python train.py --init_std_router=0.0233 --init_std_down=0.0605 --batch_tokens=32768
Below are experts of layer 7 (counted from 0) of a mixture-of-experts language model. Rows are named router (the router's row for the expert), down (a neuron's output weights, with its number) and show model dimensions 0-95. Each number is 500 + 25 x the weight over its row's rms, rounded and kept within 0 to 999. Numbers have three digits each.
Before each expert's rows: "raises" lists some tokens whose logits its average output raises strongly, later layers aside. This comes from a sample of Wikipedia text that the model never trained on.

# expert 113
raises: " is", " (/", " or", " (", " he", "(s"
router:514488527509455499519459474559506500509486520523490485452483497463502466480479469484473452502552511532487481488527475546467474506520533462536483508456507487554488534517522482504517490500484521501475486549498476502498480496506561457542457517488471528487517510546516499491507538456463495479
down0:509503502490489505468537493475532494534486534532522476507484484521498531471534469504519513537519541488521477509518520531556504492468474526506476504469494484500492480436463476468432543533509488519496483498504494494426500487519473549498476532528452464510510515508520520499530534505440475500
down1:507474519512512510550483540489559497462494503488517518488563505527561514529511492497451456501537469499481482538491499507504526535497534495455483486489533508485470504515487522461482435501491509477496499481539464467536508434504507469504479507472514497526511520533526495495475514509505510486
down2:475519496486500490508495529484454460463531504489500518543491551474486492530517456520487472489516545480491478512541491505513508477512461504491482499503493562443492497510472513505529526472497495497476469501484501526494512526492526480489516501481452536546520465486474484508499494527571550531
down3:524514523528514503485482493471506520525451519511505503525522462452529510527536436491517468508505525503499509519561498498519516485507458504513492525491471476544550511487506463530460515536471509527465457512494491480512497511516489489468528542533499467506478453459518523490461539500480500488
down4:472537465514498521476515491495511493461512514478515456534489494500489507516507494509538536543540509502477531480510503509544502516491500514471501501454516467488447474542488499500493532514522499523573462534485449523476476493538483509484530486521525530484478520492508499504502518528481480498
down5:495499489466507466502481485463476511516467514491514520477479480470483506493530507515489488507472520509488514512488546500541535471510441514490471503525450467486510513483460491502528483470479517490503471501483498543478501454482502531488481516502443438547495519489481473492446508451504495503
down6:511513471563499491533551531502480470506497521475481500544522514489517519491486520499536519457504479480528515515456503494496450483487509500474530467523451494529521528544526478533495497541482498521492507504502491510530536532467505513524474497480481547499489488533514571498487497513548502433
down7:489493457516495547533522517509467502492510505508490503493474514439529499483490483480490530437476487482499490485509452493523510474516483514480513490502520507488530506532481532485559514537501510504476519534471525514532503497467498464518521452495480553529478460502503499490487500496541531460
down8:533477481474557491497513498493477451468453487504499505466556418504485518465489520501514482467516478480504495514448456506470449557466508502471500496534475484491493502476487474515490533511510461491506465478474504503488482529469526494527482502512520489502542502512506495495496497504534478502
down9:515530534491509518517506478476477464510495490509509463495479498501487505552525515528472498505491523496490519506478526480506510506475498509530486538526536458480504479485528443539471481515552516527510547461527528493499516531542467555513507515483527496490549476483500488514539506499470521499
down10:501519485486534496503514501475461535508477514518465536495511489509479537514503515492553538485484515456522505523533514488482517506480532549514508482490499477526512508523459482498487503487523517482519495465442507486505502448519508517486469465510496507475518494491509450535453516501512463534
down11:441486455479508485471491521468550487467494510529481461493453514530493536491494527540479507500483471530531554495492500464505478532474467502546476502523454495452467505478491522492486525507552456496485505495537520500515500472511484524502500517515479465478563476481518502485490445481499487504
down12:476479537478468548492471499547511556507436472490481472487541522504478502479541476530504470542544493508489497531489529524499465479530521462477526500492452515539474511516482497468528478514471506447482489491529531515477533514527526494494508503452507510514488527541534480475519548513482505520
down13:465482477503484513524522552523516521510492533497532458543451484532533482487515511535516462491516533556478491539524485512528506553471530507489536503525512511552503504537548522514493504494471539533533454477520489511486481487525472526539487459496487490484503536511490509523517505472461454558
down14:500455447505488480502501497490478557526527525434510552555509500509504455542455495511514484533473516526458468514513545487485518468480488481470473527514503518529483501558524527489471492512475486530516524486500472527506537483492519520522506499520521502500506469460497478536503458484523524513
down15:500512540487466486498466469483465550537493535496506530485472512499493492550493495510500502464460506557547503501503509517485535487528478495529508521520493446474458502496493515567514483459516494534465492528481494538475505481492502500500500548541503481465482514492473466521515494460486486525
down16:508497503533493500466500494486522491541493488507485472503521497476475514513519505531532462503503472458462533505519520481485473516560492508502514486538512507509494492518521500504470473530535526523476516529461538492484513456533545514475491514563458523517523474521482512442498528492499525510
down17:477516474528497480496498505452515492485474528481501497546476492541496498533496488494467498537496477517525482556492528526509490477520536548540489514473470517506543493497486491510503470530534508484506516470489456447471487474510493501491492523461487535530499512436513516516511509474518479464
down18:491485504502507527482482464489512488535514519473470525455521513473496460518498447492497475478500515520459518519519480510457517487524527482510538520490513504544496519547554505547519472516518522533450431508527491519510518499506492489483514533459479497463453529503506489531505514463467505528
down19:509507486474503531475518520571538448490508514502477511520502515531504478517526479502508489497544516498506485531480491494497482498459502534524482512500512515541518472504475484507472543477502503527505457520527516502543493483493486472471458476539480566480510481531519483505493528506488476485
down20:495527521497517535526530529531481494527490488476512528507473529490463482487496496509492494470503525538503487475449499506503469484499498529484484542501461505532489484476491484482475505474464478548488506445515508533480534526496490510473508496527516468488518506521493516495533485546455487505
down21:522519466546447485529447503535503476473523524487491480538484448505494518520516489523509506485515529470482488518493485509512496525473532507546472519477510510492501471519457522517487510541484488485516507507494472488517476495540487476474501507488501528549487473516537510516505490501426508530
down22:484492502524470499522486522541497536466539488552524466545452460480499564506496530507479491486479510460528474533537495509541511506482498501493449456501515534508494507523476492468455523513489476494508501463526512498489472473528517472492550518484489509521512512537497514488504482529501503481
down23:519493486507490506495518496532503530461492491523538523516486537465535495464489523506514519502462492429434494497493468529484508535514490482519488487538489484492499514544475515470483539506471507504466529516522486505482497490512466502509506507485480491445465563508503465492477504518488498499
down24:495478557532507498514491514514475509464541518519505489533500507517488522485486493489502484491488534485525524536516507522466477474458513450507554465501518481483478481503507473481504473526478495494492543553482525460468484494511503419525446517498465534424492478497492471508476503465469517497
down25:473503486504510483489499464513484499511506474507477490465496511552490476499546533446514530500519548533508505519457538504506485509502521525484475486469470487495450447514494495465483522499511495501523506465503518473511503488490551495466467486415534427443523478516506538486504500481476488517
down26:465473526513490518491487457512505496488468469494518460516459517509515511546494486490448492558514500515502489514482506473489554515470492492563518427504545510514478508490520499517479490525548523500537474511487475516564517481511484515485506497491507493521524552497496497539508472539461516493
down27:492489503535516466474523492502470493493503471490523512480461493486503555527463520471518478496502467506504497553519507556472498480496514468541471489446496484490489529471492522496468517435514506465459524494536527521487531498522541519539519478574476481487464480483447498476510523520478493482
down28:470479505526502499526538480503490486460501483506452469443527454517518509534533515482491503514538526512486512502490500469486473476507472480497509546507501528535501519534544433521505505520516474444485486518499483486480484579496464525520466502507524579527458485505508469482488483528475500516
down29:508555552513473483540461457477519477510518503503519496500473530528521497497520512494560465522497505488469493520513454521515470512488506502483468495515476496529496521520485527518463494492484485506464496463506529483483524497493494479453516520444531514538437497502473467511498514512477503508
down30:535494468494524487477511520497475527495483512482516548495562511487521496500477489522530471473499477485498537528500497477512534459518470522466556523464497485525481517514527548485499559538496537522494520467505512521557465504462461499503494475473458513516511481540477505520480502495509458501
down31:518505488485483481525511496507464497481504492504509457495454513478485524474487499515467457485525482527491530466527480499512462522496556483486466534497569551504490513499511461475490507471518481484489532489468490481484506513534550472552492517528485496494457502492518448536517476498471523478

# expert 0
raises: " Another", " Some", " reviews"
router:514500540465459542475533519505508501507478507472509533503458480527534486447494478468527536488467479521466502492520516545484529499516497465493501472515526499473451525508495494518517467479520516547495453478464465485485503526489522515502477512531504478509513534489493519539533493526530545535
down0:530435530484510486499451494488531497521493471498479497492507499520481500497473456496472493533548477492557495509495465504508510505495538535522498490516510489485501515529494537489488507500496527510499541487502524506544500499518464501502513538486518428548494506493492447465499519517495512496
down1:506482508503476479536493493519541472475451457509475503529475514466506553498512488490482485508522475469488489522521521471526528515523504493526509561504489538461479464512503505522488476518499512459482506468487475493511524524564489492549478504449455456471480447514456449509483487526530481483
down2:448483470531469508548474507513506478513517514515469505487475510535480489460523502490517483472501441537508495475522508509481442512442484468485506488536572505453470511517477531502486535516510446482525497482478483502467488454462530511502498508475503532519541494510526475546531484520495523544
down3:544488485510523511497546567501503490488463492496506516486453535553533476468537488504532502485506487514500515497463446486480533511513541518472504513525472546461542537492500511492555547489511515500484533486483501528492503513526474448545446535517489514510514505502531517501542489490535482522
down4:494464465494520528497507495481498442494512517495502514535517479465532480532488477470499493524483478509499552459509470504482540516533501456518529506514505505520514486505516478556517512544488472527518512496455477512513554520507513475483534527467528538543484456504501584512481495487499478451
down5:505487519489498444503501500579477532460470482523478527493505492549529503484532455509490550478498513490500461536514475542513459540486502494536496480491489493490500513487491512507537508499484485512483488506479500481492524489513470470487518462507481500480516504537477540488483500492448482514
down6:489525464543527483431510529507524523518469504523515503475485494520503525491486476513472472476465475472496484506523532465557505489504450489485490497462512536497502494514526516498480491499456498488537486460493502512503503536509460454540492509482502508480459485491510518515461471471454493532
down7:501492514513501433502476483488438472521508463485514476496478490525517472511472504466462515518486452513492507484516513550496487560518494462478485492473500479525486479540536488470529507551500516547505453513500463444493493516496485511494502545431521474448531495524505522477493503487491502540
down8:454491465506523545472534502473488494515486526517525518495458539546524510506536503522491494472475544485510512552513482532462502506571520484476539512538498530482467471453494557507456498491524510472477472500523479497463482549481466485500501496513506524491544565510519533512502508479549518516
down9:483482489502520485508437505550521504490448516481479469505499483494532489485485480492489543501502520481517520468489524480474526499477456490463532459465455534527452504534444516570503500506494502476530512504543512535546517480481495499494477526501501523496516501494498477531472504543451532531
down10:489503490512516488518491506493476498483537495541503483504502484475517487462519507472527529553542532471544485484511482515513475487480471513418506470518532494491469495516483486495498498502506509462492517510434474496520466480500507527479509478493509513474551471496457463496504527563521502544
down11:511495451451488507461530477470503475480486555535529490470542523469473503491513497502488506520550522530457504459467497489492464517512486418499500542499520486488499497468492481543518495506513520465498541543474477454457490475502508471490483510508474469507521456463461515474498532494511500494
down12:501492513462494538501476433498513527536480509454517512487468528526510493506464474457495490490544514502442503506501496515491513517460539533487466503487518468496525497486467480487531511483500462520525508492535519492461466501474541458526527496510457558477501490514528498495502534528498470462
down13:506510510525500468488500498484485520495481477507493529514495500525464530506557531485491488489505465451478520508502495510523499526479515489516489498487515558447500477469531511495478474457470496481487519512480491527519530473512527517532509517555553522518521494530512500493494546475477493491
down14:487496503491516502496524501482516471481531513508485493510513505504440509537502497501500493543492490467487463488512497512510498508505500489518510482516493486510491509516526542509452547532499522511472501501468476442475468481522536465501467491420476520516446502503469487460476511539493462456
down15:524484471527535477460500529503529506481485502504527472476545492503530521492499456534506484500527532485499507529500486520550512513494542514520486509507481563503451482490505492503468527485522479466496507520477484528531521519568469536490478465453487487535531532497525518531507530527448487508
down16:510549514529515503464515494472513491503453515533488488524489528508449483538538495474496521530560485518527441493486482492491494477507479444487467474519493544539559502521546479488512530500517513446450511518503502530489474522537478505508507512459480522496489519460495491482505535450490470516
down17:504545486514517544501514536504445469532465486489489513523453516468474550503515555524470505516498476539466510509436497506466504499494488481501460504508508478458479516488517505510493519508515526520477539503545562474429504489516508533518493528498474545531484503501501500477522505523514535527
down18:498486527502489499480493528519537496552520494532537555508514522501452480497487509514471507540499527499514486506483485493497505519470475436523531482488480476516487510490529524508498520495498507545500498542464476489504450476533531525541464504485475484496502495478485429531460553511490484475
down19:496532508466472488500502487526497496487472509466471540517508469471440527525486473490532516467509479523501526524484527523520539475494547492486521473521538517521516532471500555490498495545508477492565470509506498504504511539496519482456484472501473451482449535496441505494508479448458458480
down20:490500540514464433464540494504531462466479452496447499533472480513476538457473496506475499501492537497537476514564495478512518520484530543513469514512473514508494470520504496503471531499504527525517507484526513546515511484494502478514481551503547484499510445523495471486475439481545508500
down21:527504541493485505500476516482477493537488524491453510491483513520569486493494500470437552491525452523486503498461507457527489488494514507476516497494543488477521499525499485480498478494534486491513510499512480529532514498487503466514542503535518486522483514541531482488520515456444508582
down22:500489464504474511477450473479515500482490533494480528505476487509545486517485508479478520526465520537485527539456488532474503552516522492526508481491440479499494498497477528534524472503484505492455517522502515465486458515471463497481505536469496519504490473538457504453452499483505498521
down23:488502497550506528475539529506529523460518517523507535541510483534530486482490489518536534452484469523486505495500516542507490518465493525514451507489425502499493509505510536469492495497479536534500524516451518463521504500547494506480500498470520497546490536532505513512487499512496499516
down24:508446496521488509459536482510500522507525518500492496467477535484533467517482455480560488517457529483511537500497500502519551496478471494516532540513508522518494488455491480504518531489549481511506522513471501508500466478534460486521501490426458562489511491538481499534472479508493482476
down25:484525504532493476491516493504498517484431506484506510525516491542458482506518505469457486480554524480452506504506490537513509471501471501515515463525539547484492501487502537497464503497507495439474530510560510486519491519541554449487511500506493549495453514486534471467516523492446488486
down26:499542468512469501504435473520497527561507494518461466493523500489493506498497485503493480480523537500508528488503484480441499466526492517502486469476503476499512533490521469505508456515464462515507519426515509480490488483492503456520543528501494530536497515483513460480497518492489502475
down27:560487515481475474527443510510488519445533469521473518520492469491497483507528484499516485513504507510457510491520476533536484531535539493521477505489497486479499571524533508493514489486504479510472508487472505454512518495479522505530508540534491530494536525528485542496493528540507497499
down28:532466484483502501520455488456528468540509457538488507536542434537483495545506469513516490504488512516511555494516485520486512519509492475551470481540505553527520481521548506525523520506526499505467507510529513472493508500499472470512579507487519483526482519505519509524485487507485461523
down29:500502469465513505508512516545495536494524501499513518540491582519447476466534475537488482511512502473499487467462541509531493534514477517485490479490533500489486513489531506500498474489528452466508515510479481473534516494517456487458505509474489487496536522485541472504503531517533502495
down30:479500516499478492527487495484539475472472496518462489526513524492526516509516499456544474517492502528485490495468511478522500503480523483513476496504450520507478485537517518478540550482463511492496486557520514436498505474498446488507460537478497510495506495526476522496473457459506512535
down31:505493477514509519518565479515507478500524511521493495567506487458455536482474465517473496475497493547491536524522509482547527476465513517522532486515497539461491470502496498530468538512548491514478481487465510523537477489486561510511484515486513541478556489507537499519532497487503525518

# expert 124
raises: ",", " =\n\n", "—", ";", "\n\n", ".\n\n"
router:499476501447503512476451548520532511436466467529514541481481520472543501531538502474467498494539487445558518518512527522488481491482507481526511557463508539519515522442519491497498476490493477483492491545508503542509489474519451502500476506505493516442496505527524502515491482516471519501
down0:542437493503511463491520501493521519484484514499529537473526502516494527470493516513478524495499494481511532458537482480521460490541523523484512516519500463491498513485468482542518471482472524494519536527527509494509506543507505518473505513477495525513452508522477481515496489451447550496
down1:477558493522534528509511508443492478524506477470513531529518501478465483523515510524501505545501524465489477517477526502498505534548489534532527484482489515542555524500519507464506507516492545490529459490508537504513469507508496515501501535499481536507501521471506514494479473475485470496
down2:484505517518503499464475502472508515484484516482501494509583482510473504503525462554477507466440471508491507509474495497493474521508487487476525458566525505503492479540513543509501536515474471501523497501465452491526497498544524500483538491439530542545463488476502478495514492493487450470
down3:532503489484516454491491531485483487529545485507488519558502451513477464447509486493488532490436513507497533526543480465521492526505549506513487446504549498455515472496541475536521522540530503461553474542487511475493512499490493522513478481506529461477472512504498482481473477482466549517
down4:529485521488516517461558530465532520506511538512507488560527498471472546438484494469522541530485506466495480511461438513537505501529449511502498510501462470473511539522505483514494449493514480500504488492507494516509470504525464503506484509518478478465480509524549497507501474503516491490
down5:497515542533537452504527510545455523505496526504500533502510503506506493506515513492510470510472518516530496501503450466471542486516552512467502510517498518514501521559502517494490546483440517512510542530509517487507503477499517514523485553482524546524522499492510507536524515469499474454
down6:507498500523466491499497476531479489521492496490510500489543511489556473486564504478549494503438517505497506498464485520498483488488464464502515491472510503527507503473518518500492484509508501557507496483499508523500468486449510503520503466551495536484453525494462503541453507496485496519
down7:466521495481477512530472469524521493522512491521480473501505526557522484547548485506454478485528520561522497530457524470513480515474470497545513473520497552499494490474557500498547490501509485487513475497531486501510526487501495461528512496489494488532512479475452489523526458518520508493
down8:497515536499492536468476518554543548479501512507482515510473467489502471521492495494499528484526465549496514579489492538512500482523483506460516543456494483515509493475473496521525461537512451525490469481489501519481469507471475480515428508499487483467517513516491492542492483520456471508
down9:484471482538471516479515489513524495480497461512446454502487469494522479476512519486480473533543527514501492507414498505525468504516499508482494491511524493542457510497481485515515514507532482476507514496489486485511481515490496473486556486559488470469517519499513482523522503513463512500
down10:505498498523507487511542497523523474523488454514485515485481476520529503504524487518492482492474466532489500485499496505544497524472518521542490484472518497476529489497527516495499528492492470516514542466489535516550481534516516524501522537511530497507546522458486517494499467504503510523
down11:503472522464487494477504513528503550518530513492481519477535493474445498492507499530459501531524525511474499514490494523506465524474521480517508452495492517512473526478503507485524508438507475491508454535511493522447493512495489477502534468500500502490523479503492481509500471531501517484
down12:493486486500497544517510511498515555504548516530510563480513512472539487487503515482482541473518480515543513543493509485512540499485521515481483531477512493567492493446497497502497508448566485490520486516480469536467486499526520513498469486540495492524517458468492491508457500512541504500
down13:493503476522495488526478539474495473481511520504515513526490526540525518493485509447507536470507574511472476457533505477515469458486480477503545492479508540472479500562501527464498504488513552552507514507514497536490503516508496541460514506516494458555488496505517520523490497496465482492
down14:448494496474478480498474517507512499484514492485460485509513511509515484484497495479479487470535498459539518554492511535457490460459524505464486519552467508498506528487504521499483503512488479512559525481521554517506499475511475540491481519563509476505485526487478479459540500498518532483
down15:523492491490480519481465522515576510487455497445482513502500519502535480493515491513482482496514529468530523512466550465497522505439489499471493548530501488504483501515513533491538504475492473520499468525475530462497513464514459526465517476532519557468480509512491506545460509519492535483
down16:506491496476522498479524481513543531509558514466484486492525501459461491486488504479482506490470540535475474510504503472511468507488496523547501516546436544516528476504497521524502461508503493489502509545463471508486529504496497497536524525548496550549470481510462511490490458482500464496
down17:502462483443506511498477444464483492497525447503469503508461518462505488495531515496505486511504505512497509525486508518504467475496487461516467479539479468535479518524510497501501457517490472491525517519511481480477536507462528536488524489498472504461542479517490470491566473513465466492
down18:498509508451472478540512495520498509457522488503496457469486533490506525522477516508486492476499496473461474483497498523516509471494533472525492498505532481503515470498465491494505517464521493516493487516465479536505538533515498493506512487535491503500521462529507458491528467511497496495
down19:489510470522503505431507525497524498544502523475490494499585511484463501469548484462500494501470487510496520499493477491532478507500488476510523539507457520480492497477496483497448539470481520490497520530484501480509497469521486515478519513523491488526527512487515549504520453499502500447
down20:497496494494488500501507504475483479509497488542479494481498472483480519493526543523497508518497544478518480495482495461516492495550489482524510448528512481541494488504467525491558510525479483463516481530494502492485470536502507511533497507532505518497461518466559496464459505475521508542
down21:544527492492522509502520452534524495512527478508487488487482477505494476479515494508471479524491452494514481485536498527504532507548434449494497545527483474489505541472482509483509499536498481479497537492491486537519499480469503527523520517496493522496495488481471511551521436456496511492
down22:509502488452503537455485463483506500556496499498505465490435501494502504451515529481518476497547501504482487523470457431497498515493472478518511529513501459500480496516521514521508496484470469487493566502533497448494497471507480486507488514500478491507512488510469479497527495516487523524
down23:475526520497511508537520470534485528472483490506465525489530491487503535496509503494541494503463516516513524494506484536517505514491473504556490486560495449483489521514477487472529474539507523468473484459467477478443513508536507467529512526461507482536506500526492472492524516483548508480
down24:502484496484498529446499513501473571519471494522514503445516498524483489534495489518516496505473507477519519463553541514481525505457469528474508483508484466502518521509509471511542474505495520518491465504525521531505516531513467493534521511511523535474537484490554536526502497491479549484
down25:482451528519480486493542500495457458517518450500509485476469495509486532510474484496488489492500487422516496460482507491507475481475538488530489548487477498482485474477486488474488463494520509470495511504546543500474490525488474521487520464466495483504510495496461482491511534547470492505
down26:505496476524502529490526547516473483467498507495474498487493484475586496515499504459480498491505459498539519519517505520489486462478496500478479532483465519487514517477535515485510522550519509489498544489490510506501523486512519554486483493508483502496460486489490478481489482511526510509
down27:484481558498465490528499480438462491536481516503447498457519505488460512472480532531491494532510454518516491473493466503485490463505500461491524538476527495463512506550487494443505526478549501475542513487476548471465478482552483520506534492485480501517461495479479512541528517490519494493
down28:491503524494488466522474459486488458519525510505458522511502482501485499519504476492482435476493498525519476508489495534507554478449523543541507490492450512528480486487513498483477520509496504508464525466468527502461539483524502537498513514528512481518529500464517478467528482508485499508
down29:495527505507478533447477485463519516510542513502517527525511516480504479489515532474514520476514508475496536478484531486499544511496554561479493515464464485484478513526507496529543475508460513526486468487514509482489496484459461505471512458474466495534518432481567527505487521474497512483
down30:546528489518467497519469441447511501524535505478531500472464474505520488480520512471507542524510525473481542495524497489463429512530460550514464498567485543499468500479480493515477503514495457487502517530507523455476484527494524517496507456512498498502516562505506529477486475483505513524
down31:472504462525516496480517502525501500467455491501472491499502507493504496539503500443477504484438509501525465503496511470476503498484507496521450505518475515516463472525497510498508515508525507480478529542473530450491512519478453467508482466495462484415461535522517530509499519511443491493

# expert 81
raises: " \"", " H", " L", " W", " B", " E"
router:472448530491518484506443501535521492487496564569532517493511541509496466515514487485457522557530503502542503481480506511523483487482484520473546507462510504529495515463468494493508504478485492498507470542468467534489457518526457480508476449530475534535503446536539524531491558482451474524
down0:490515493484522492514523488512518511525476529459506496509527470533493476538468513543497476494503522505453542499527493500503464507488488486495542537503471498499483531527491505526471541477515476544506485547507504488548503476476484536477531483528488537492477498494500548528457476498524481498
down1:522506490475525510489493490494490494479503494487542492495509457470515491533512503484483467533478531500476510496487503511472492481483486478478493481527494510557500541471523482509486529537513485478479557504466534486435500504524500500506484531507489513513496504507506507482502478536478506473
down2:509464502435532471477475526527480532469532516497550531499452533507509524504461516460467462521506510506536530498447518493499533490491495490538522504490462505547508529501458476517477509496496491510500458503481498546482457521490459460476500472477498487508521493511484511514496498517467467507
down3:503501522519483516539474476547509531505505508517489506475489495465504473544506503496491521472494515515494524508514487523534544518495523457563509521540489481535494508454481535485520503471521517434489430530506497535524522473501485519497553492512437533449515463475470489483502483490454476472
down4:453500535508480478524471517521530490512511503498512491496459466486496503507532506530505465511485508530499476524509469479522533486499496496480495454495455461577503492465473508519514491498469545513481508521528492511536494462515518565491443535516487498557470480509534517488495533494492508495
down5:483454514495481551470485506544485522490472570444545515500507541477517507554456529494453499523541507505457522485471479509508562506488525506516497513512484501480495500456492498488544492499479487504470449484481532538514500507501500529522514490539476486494501516472496513482479481518491506504
down6:499506494533504464500476534515483510543512532543527523455519477532461527490463490534533503558491511512474488479534506515517463466524505559471500477478505451525513521505470458517497502500461509507527439475483498539518509501492487507477527479480523476565505497485522536495473521484513466532
down7:556507521470500510504471499517489518505488510440550533514477535527451465453485514493529531513481461488509487511497490491514511512494522501486529483528500499478538487498516519483557463516500477491528491494503491550507527531493486503497556501534503470484513522502507503468497505463498488530
down8:452506492521472488502513502466508519526519507499505480528519571514487499482519514463501532500501518477460520505495539480469503483535489480470493456522514495512537487500509481506545479510528506513510517569495535498488504511527492552508527489561528493507504497515463537494521496533503483459
down9:471509512491467471528538522526459509547480483488475456492439530467480551504483504521521510481536543518476498477522474510484484464546526536533475533507496472468494510506478427495495498487526512489471516474501472512511493493471548531498514501520501430484532523460485498475528544485508468505
down10:466479476514500539467514524519494527465497543473582506461505544512511490527497519489480535510485485517486495474493515519507527471488522517514472458527528526524482499479536506500520497503486446504497517469482530500506476499493477506476515524525505454487490506476492544462439507515468553552
down11:539521468557491497506489535514488491545494527467472519519514485495494459519493505509529484488504539462496537512498501454508492526521499549498515557482479481479544501523480512521475520510517508528474471501498485511540517544487465556482524485472493525533495499509506502489459487467500503520
down12:484519515520490517510491466478524483520484511503487493470497541528489490505559497494557500471492526499467562537500556467470559447493512499514485512516484493492531475534490501502515442469504510484551449487481496494512480477490508531474496468529500531526489488452524521482479506473485498501
down13:500494486487508499482498486511465475537465515501516458512518457503476521507517472531498497501516515517497473457513488505521469510499504526536476514504519523513500517490499513490478519510446481464527515541534464516495499463499515501466512513508467495529464492491514484511533535524450495524
down14:499496472479494503462447509424495537483491460510487523527540497476556479487521491514469470482484482474508526477497548500503544509531483437508486491481514500484508498521504519477489464522533491526488524471520551468459508552503474501515501495467531502490529550533495514539485487491480521497
down15:487532509495518505558482485484486515472453481507502488527528492525508447493484553499536484490499503544519501541529508511486504499556527538473513521552452471519489468548472487525550493526526491531502536490484532457519488523506473488493487515498445509461514493530539463488489480522499489486
down16:474464514483527470526488505535530519514483522464509526510544481501506518522457506464485527503518513489495493476521493488553501494468491550517519518503524529487509516514493477493495514507498481476499451470471431519513495469419491500489524503536476487526475505467552520473459535473471495501
down17:454489533443509504495483508484515501460518499485512500476473492514516503494519436493448527534535510531508477524476529514518490526483494552507510464480512498494492528496506431472483474445534472455519479502510488515509491495514474488482510492519530497492503469525520482475496515505462477513
down18:507516500562462458467508538532539453532483494529475444504520436490493542480543476505510489495487497486480520501483479504506486522495544514493498467515518493481452501516498468514507532492508508492519498481488485506495523466561502554495511519495505485520454506495550542488463536510481505527
down19:540455510465489461509461542507548548488515491496517494468487512521519507511485524494521476486516524494477471540480521495511505489464449505449525527511522482478501532546502511474506492492519488500556428431518521513534534497496489464491500513534495496512509544512524472526444495528500507504
down20:516494533532477491449490476493504558526518523466528538513477479525497525500483501458461502488513524503486479536540523456525527490456511515468543496472474466523496512495529476528504529483487482525478460471496467506510502480507498510476520501517478506520503456484465502497505527496519510503
down21:489523511470474482477508513536510498494468504536529460494489469504493459531506484490486545514491540481502488467517552563515500466502491519557504501452504508539521486474526463508506472494473476432546454526503498522470466486556498524465505532530463534505499477502529516508497580513468488520
down22:528521497542519494467489510469501501491472485461535492526501506507516453496504496505543505524464477495505514515526531531514521542477495519524520501482469475490527523472476476517492470500477475487520487508497514489484497519478518501500491522483543507525507505505554555518488512468526516539
down23:497487512525483532462511509463476512493516470479472485476476491520487476512514504478502533507492483503517467520528525536507511492482501438540466457493472533479460519487535500521527452484494519468509527476509521501455493495537520517524521485475480463474495499524485457477535504534457493498
down24:522472445500493536502462527523508484467492482513491495495531551508492500457490509482483497485493471535499502495493509515486493531527477495531476477483513530513504506546498516503515515486552479497535523482489551455522538497489472520540442516485506490516469511487521533502468507552516520499
down25:465479493480503509467509509520485487470547528480506474490504522475520499580468465509509511532530532483516522514497491516495536508473531466566509485525494509518462508497472519520523471490505516455497376524495506519471516520539483479495531479513473508480447491518520508502485507507522490477
down26:499488508492505475490477498471549542475529476511455504471469489562485524509475462508486517510476514511503475470510507502510511476489486541502488461468453490523481490481513476548508461513490487491488493446476531565476488485526493494461422511487562439508505481506492494508542491502494514503
down27:493516545524483491524489527491494512559525565508491497522461527470519444492516510483508513448497485514520517549467518537470518469459496493529504540481495501488537483508465482501479534501526494523547506499517507519539487493496516505525537498529446506484501516487525538467495550544527457493
down28:513521459523454476525520538533505501485497465474490473499508472523499494477489502512533465484476474516496527494498520511521522513522487496475485540525500532515490476520492522491504522460512509559495514504501512460481503492479530542498502500530530512443482530504470511508505462499528449469
down29:512484427572528508472511511517484458510536479530501488505481535473456499514533466494499506517482504488484486482468490528458472492492508464523487496518525516512482488495505509492521467501463512494513509526513483540515498519495470464487484503489480501440507488502530505512513489550501572545
down30:516495456481530462537464531479470495476499506467481475522420538473484530500503532488504480497525463542501480511522473484506470475504473492489491482472510522502505482539491484493486458444500480489539526514488505447459502502463457495501462498486534510505463519437484511494490488484504541514
down31:507475526464500504511485492492526533506514504539487523536525499522543530501484471503511493506502488541521461501511486560502448534449520472522518462556519506484499524475520526497466453534542506506500524487470495517493491530516464478566527489481482505469504489490483527520511504501516542493